config.toml
d_model = 640
experts_per_token = 2
d_shared_expert = 768
balance_loss = 0.0113
n_head = 10
parallel_block = true
init = "uniform"
init_std_o = 0.0
lr = 0.0048
decay_fraction = 1.0
Below are experts of layer 4 (counted from 0) of a mixture-of-experts language model. Rows are named router (the router's row for the expert), up (a neuron's input weights, with its number), down (a neuron's output weights, with its number) and show model dimensions 384-447. Each number is 128 + 24 x the weight over its row's rms, rounded and kept within 0 to 255.
After each expert's rows: "comes after" lists some tokens at least twice as common just before its tokens as in all text; "comes before" lists some tokens at least twice as common just after its tokens as in all text. This comes from a sample of Wikipedia text that the model never trained on. Tokens count by the router's weight.

# expert 18
router [112  92 126 125 157 144  78 162 115 129 107 107  86 164 123 132  81 149 123  87  86 134 146 139 144 114 121 105 128 173 134 110 130 113 145  70 164 137 140 157 110 137 131 133 127 136 124 125 134 154  95 150  65 131 199 139 121 123 116 153 118 151 187 152]
up0 [136  96 171 127 159 122 150 130 128 117 135 143 146 131 139 133 133 126 160  94 114 103 105 124  84 118 125 168 141 137 110 129 113  84  95 132 159 154 141 132 151 145 135  83 122  72 150 125 107 162 147 133 165 123 128 104 131 137  77 102 131 146 146 134]
down0 [115 106 142 121 116 157 116  98 109 150 156 110 112 145  93 120 111 149 135  94  78 138 119  99 114 136 126 134 112 157 139 205 166 171 109 160 119 124 128 130 110 106  91 165 143  99 105 117 179 118 123 134 132 161 145 140 139 144  86 122 135 143 132 139]
up1 [152 124 149 141 171 133 174 128 172 139 111 104 112 117 130 181  98 115 101 154  88  93 127 135 131 138 128 133 115 112 136 120 150 124 128 113 158 120  72 116 146 158 133 145  97 118 106 143 150 121 132 115  90 125  97 124 126 152 134 153  92 158 116 124]
down1 [ 98 128 146  95 135 115 151 127 135 161 160 106 129 145 118 139 139 172 150 143 113 119 158 103 128 118 128 135 194 146 145 125 131 118 147 102  96 124 117 146 156 136 120 106 107  81 106  91 127 125 142 157 122  92 126 153 131 133 165  95 128 110 107 109]
comes after: "\n", " |", ".", ")", "==", " ="
comes before: "-", "|", "\n", "==", "The", "==="

# expert 12
router [128 156 123 124 108 142 125 120 118 140 149 161 108 166  77 160 115 125 115 124 119 144 147 130 148 120  86 125 140 149 134 108 125 154  69 157 130 102 118 103  90 108 124 101  80 115  90 101 133 157 147 158 110 111 143 110 156 115 126 100 133 112 140  82]
up0 [126 143  98 113 121 157 155 118 136 162 114 150 180  97 124 171  79 133 147 120 100 126 121 139 133 131 167  52 115 102 146 157 143 114 141 135 118 176 134 145  96  99 129 148 166 119 117 148 140 117 127 102 100 106 130 174  93 121 154 119 129 139 143 111]
down0 [106  94 153 134 119 121 103 131 169 129 112  98 121 131 142 160 148 138 133 132 108 144 124  86 120 133 153  99 121 149  99 115 115 128 113 104 133 147 157 107 116 121  79 145 124 114 127 147 165 121 105 179 112 116 109 111 128 113 120 115 128 155 129 131]
up1 [126 147 103 176 101 152  77 126 153 125 126 149 120 146 112 153 130 177 147 115  81  65 165 144 138 147 155  68 132 139 161  79 134 145 147 129  99 122 109 125 150 151 127 116 142  94 126 120 109 115 137 146 120 131 112 152 130 118 142 152  65 128  90  75]
down1 [123 107 142  40 135 142 125 112 127 147 154 144 105 114 110 133 122 150 144  94 146 142 100 110 105 143 103 150 157 139  80 170 158 106 144 104 130 154 120  94  82 139 117 135 128 131 146 147 151 127 156 164 129 131 152 126 156 142 146 146 119 151 114 181]
comes after: " ", " 0", " —", " 1", ")", " 2"
comes before: "\n", " ", " 0", " 1", " —", " 2"

# expert 15
router [147 147 122  74 112 145 144 146 122 140 105 125 134 153 168 123 125 140 154 156 115 137 102 154 122 110 155 138 154 126 178 116 128 127 130 143 134 117 131 111 118 147 123 100 122 114 131 116 128 109 131 150 144 156 104  99  83 113 160 143 155 114 106 119]
up0 [163  82 117 183 113 148 139  78 103 148 167 122  84  97 118 106 133 130 129 148  73 161 133 123 155  81 130 149 116 151 167 139 107 137 122 122 128 115 174 119 103 133  68 118 178  93 108 132 133 120 133 130 104 149 150 133 134  98 164  96  91 126  92 120]
down0 [125 150 153  92 128 114 133 115  92 127 117 139 158 125 143 185 128 118 117  99 163 166 123 126  52 122 142 101 160  93 120 158 122 119  95 146 100 123  72  68 156 105 140 108 117 145 138 125 133 143 115 116 131  85 128 109 128 146 134 121 153 133 167 144]
up1 [139 115 129 102 120 136 175  84  98 169 141 166 127 137 132 126 126 144 167 106 136 166 176 134 139 171 147 133 132 111 131 131  79 116 122  68 139 106 138  90 127 151 107 113 112 105 150 131  93 176 157 139 119 149 147 118 132 113 114 103 127 105 112 139]
down1 [144 102 116 133 167 134 102 119 154 103 122 115 114 112 135 129 118 146 116 159 136 141 131 159 138 138 147  84 129 119 145 125 143 162  93 120 143 122 132 118 118  95 147 118 102 114 126 150 143 103 108 133 129 139  78 124 153  82 168 123 140 160 106 146]
comes after: " was", " to", " he", "==", " and", " his"
comes before: " to", " in", " |", " by", ":", " on"

# expert 27
router [137 171 124 126 120  98  87  95 126 117  78 127 114  82  95  95 141 118 165  97 110 156 125 125 134 170 137 160 118  99 132 128 141  96 105 134 166 108  93 139 124 106 139 114  94 109  90 198 118 148 117 129 122 122 106 131  87 118 139 166  92  95 106 104]
up0 [ 75 107 139 121 127  90 166 140 101 120 105 141  85 143 115 101 144 124 120 109 126 163 138 131 155 133 136 136 122 182 139 144 125 151  97 112 138 134  87 165 134  87  97 102 124 123 162 119 127 114 136 131 144 136 169 138 122 127 130 170 157 152 112 108]
down0 [155 119  91 131 127 119 121 159 168 135 119 122 161  76 139  95 162 166 115 162 129 138 123 116 113 111 123 133 114 125 170 110 143 109  86 157 142 127 136 135 105  97 150 160 157 117 115 112 125 131 137 155 121 213 150 143 153 143 169 108 145 102 116 138]
up1 [152 136 128 141 139 158 122 162 148 152 108 122 112 149 124 179 136 107  64 115 120 134 128 144  99 118 137 101 140 111 143 132 140 148 116  84 163 123 125 107 156 107 136 162 114 124  96 152 158 104 134  93 161 125 106 128  89  87 155 185 120 180 139 102]
down1 [ 98 158 113 144  98 143 152 104 143 112 140 170  92 132 131 150 139 134 113 188 108 173 115 110 150 125 150 122 128 112 133 149 133 133 133 181 147  68 155 108  71 138 102 123 129  86 146 104 114 127 141 114 103 105 109 120 137 160 158  67 129 100 137 151]
comes after: " |", "|", " Preced", "(", " Succeed", " MPC"
comes before: " |", " -", " by", "·", " were", " are"

# expert 3
router [141 139 145  91  99 127 189 107 151 129 144 108 127  91 117 140 101 129 148 135 157 108 116 164 112 133 121 107 129 137 111  95 125 128 121 141 113 127 142  89 113 155 144 145 144 140 104 119 114  74 121 127 129 157 152 140 124 114 132 142 116 171 195 116]
up0 [113 150 135 112 177 173 129 105 147 127 136 134  88 163 101 105 118 142 135 135 175 164 118 172 158 123 129  80 157 132 168 171 127 105 108 160 172 108 131 138  97 135  91 106 140 118 136 143 124 160 139 140 136 168 123 160 130  97 112 126 102  93 146  81]
down0 [133 113 130 172 119 129 110 159  92 141 114 125 127 131 113  99 112 131  99  98  86 146 155 139 102  75 145 179 142 164  74 142 149 150 145 125  84 142 102 142 166 146 108 144 141 129 126 109 140 129 146 101 140 121  85 118  82 146 149 158 164 161  83 173]
up1 [132 122 115 157 121 110 154 168 159 117 156 128 104 122 157 117  83 146 105 123 105 123 101  97 136 157 121 156 121 108 146  92 147 111 134 149 140 115 109 204 175 140 124 110 137 105 108 114 142 142  90 135 104  89 120 119 110 155 176 106 124 143 124 127]
down1 [152 136 133 136  95 139  78 127  77 130  69 112 150  85 165 173 115 121 114 100 133 171 153 109 115 115 122  75 138 185 122 128  65 156 148  78 128 110 151 104 106 133 131 111 128 142 133 117  81 164 159 137 145 127 136 143 111 136 100 114 127 146 120  76]
comes after: " the", " of", "-", " American", ";", " John"
comes before: "s", ".", "t", "BC", " Carolina", " War"

# expert 20
router [159 131 111 136 107 135 139 139 142 142 163 142  72 154 122 112 143 102 121 119 105  98 116 113 150 124 105 133 125  97 126 135 105 149 110 170 131  98 174 133 111 118 107 118 125 121 161 146 140 162 136 106 118 146 166 135 108 113 160  94 155 112  98 130]
up0 [140 119 130 129 130 154 128 171  91 111 122 176 142 113 126 126  97  96 156 128 124 155 127 157 124 102 128 111 142 103 145 129 128  96 104 172 179 158 108 165 131 100 116 151 115  61 157 130  97  84 120  73 147 136 161 148 120  98 149 153 146  91  64 119]
down0 [112 126 146 126  99  84 106 107 144 117 183  98 104 140 161 133 130 128 152 156 112 102  90 114 146 160 165 142 123 179 115  98 128 129 127 111 123 171 132 124 146 156 135  68 137 152  71 140 142 160  90 143 118 145  81 114 115 119 107 126 126 129 152 139]
up1 [128  76 122 118 180  79 107 132 101 142 134 143 155 147 130 145 149 141 121  99  98 150 161 113 164 134 129 117 170 116 133  88 118 123  65 129 182 117 107 117 117 118 143 148 171 115 106  99 107  96 145 156 119 124 139 103 128 155  75 111 144 105 120 140]
down1 [114 151 153 125 130 152 181 147 104  96 104 102 126 138 151 159 131 122 164 151 125 151 121 142 134 144 165 117 139 101 124 126 133 104 116 105 102 145 122 114 120 142  92  89 130 154 134 169 105 147 136 128 183 151  86 157 126 114 146 110 153 164 142 110]
comes after: " a", " the", " is", "-", " are", " and"
comes before: " of", " to", " in", " by", ":", " than"

# expert 10
router [132 156 139 114 127 161 150 125 157 148 133 111 111 143 189 111  88 155 173 121 106 152  95 174 140  84 115 113  87 152 127 147 144 130 142 147 156 126 127  94 115 108 110 112 146 136  95 128 137 118 133 106 131 155 114 150 102 139 121 120  92 168 147 110]
up0 [157  93 100 154 117 112 131 101 105 164  90 152  95 123 136 114 108 142 109 133 140 118 130 120 115 132  99 139 125 126 149  81  97 111 113 136 110 108 129 101 146 131 100 120 125 102  94  98 102 159  94 145 157 148 152 122 118 104 156 141 117 117  95  90]
down0 [ 91 155 127 151 132 123 140 147 165  84 122 152 176 138 152  82 107 142 170 115 125 169 101 116 104 104 193 141 173  90 116 147 138 141 161 139 161 120 134 153 148 126 161 152 142 106 129 137 147 106 142 132 135 138 109 131 141 123 188 114 177 126 127 149]
up1 [103  86 111 127 128 108 161 132 118 119 115 114 146 167 162 140 113 107 141 130 103 127 154 106 113 164  93 122 154 148 107 171 131 145 113 174 133 111 112 120 110 103 143 181 141 149  79 107 170 108 120 144 153 102  87 112 152 139 108 158 100 117 102 146]
down1 [124 136 123 120 134 175 110 174  56 110 104  95 137  91 103  85 106 120 107 105 115 147 161 143 188  89  86 108 114  97 109 126  79  93 134 110 145 134 105 169 161 137 119  83 140 138 152 111 140 117 133 144 123 164 164 128 146 127 142 122 105 160 114 160]
comes after: " the", " a", " The", " his", " and", " an"
comes before: " of", ".", ",", " and", " in", " for"

# expert 24
router [116 173 125 132 137 154 108 155 125 147 140 169 101 145 180 112 136 155  97 131 134 108 134 140 126  95 134 132 134 169 119 113 172 105 184  91 159  73  94 164 104 121 128 160 136 121 137 151 133 142 168  92 117 134 148 122 135 117 132  89 158 156 107 158]
up0 [135 124 118 126 118 120 136  57  82 153 143  90 119 121  94 111 152 131  96  96 142 113 146 159 133 142 144 180 157 147 124 168 150 111 102 130 123  97 135 124 132 127 121 116 126 122 125 140 116 145 140 145 136 124  66 116 157 131  92 184 128 190 155 155]
down0 [130 119 156 103  82 106 155 153 124 115 116 104 130 161 101 144 151 134  93 168 139 154 127 148 107 101  91  91 153 154 135 153 157 151 145 131 164 157 133 121 119 118 105 112 119 111 143 114 144 175  89 122 130 126  98 143  73 153 134 129 100 129 118 152]
up1 [ 97 189 140 179 138 161 137 114 154 129 129 149 165 124 187 135 137 121 115 180 123 123 123 163 148 110 109  77 119 126 152 127 160 136 162  78 124 115 111 151 147 118 121  72 137 130 150  93  96 164 121 108 133 148 123 103 114 160 154 156 154 136 144 128]
down1 [106  86 132 106 144 138  89 113 135 108 122  76 132  91 101 175 143 161 108  79 141 109 128 116 152 126 106 143 138 128 107 149 116  94 138 134 138 146  81 101 105  88 119 155 141 111 108 156 139 142 172 172  68  99 141 128  87 111 126 127 152 132 136 178]
comes after: " |", ":", ";", "|", "N", " /"
comes before: " |", "th", "ing", " years", " September", ";"

# expert 2
router [106 154 140 139 102 168 148  77 169 117 120  99 137 129 177 112 139 126 168 137 128  95 125  81 146 112 104 120 177 138 145 145 178  99 101 136 172 133 120 184 150 145 137 142 110 176 152 127 131 143 113 114 144 153 120 110 110 107 148 180 114 123  93 108]
up0 [162 159 171 115 122 129  98 105 129 147 131 122 165 131 121 147  99 123  98 144 121 129 156 100 101 100 131 126 131 109 122 151 148  75 159 120 111 123 101 112 139 154 110 148 122  89 127 108 156 103 121 110 111 138 163 129 154 133 131 166 156 160  63 111]
down0 [123 171 124 137 183 115 135 125  91 113 172 133 151  83 121  89 109 138 107 114 113 123  76 143  97 102 133 174 110 110 129 129 116 143 105 117  95  66  93 119 151 142  66 146 121 135 134 103 114 129 127 160 146 111 146 140  99 165 116  94  88 184 102  79]
up1 [125 102 147 119 128 159 134 126 145 107 134  80 107 135 142  97 151 145 114 121 119 152 147 147 141 108 163 134 153 151 133 116 146 121 157 150  97  96 112 144 133  80 133  84 131 115 132 130 122  91 103 115 134 134  98 153 157 138 123 114 125 116 104  90]
down1 [ 83 148  99 121 110 125 111 187 108 134 124 159 161 135 106 114 132 163 141 100 124 113 104  84 138 147 146 130 116 128 145 107 107 134 106 105 169  68 157 121 118 134 157 114 114 148 142 126 102 100 131 109  81 173 142 150 136 122 133 134 154 170 125 128]
comes after: "'", "|", " |", "s", "-", " \""
comes before: " |", "wood", " first", "\"", " m", " Democrats"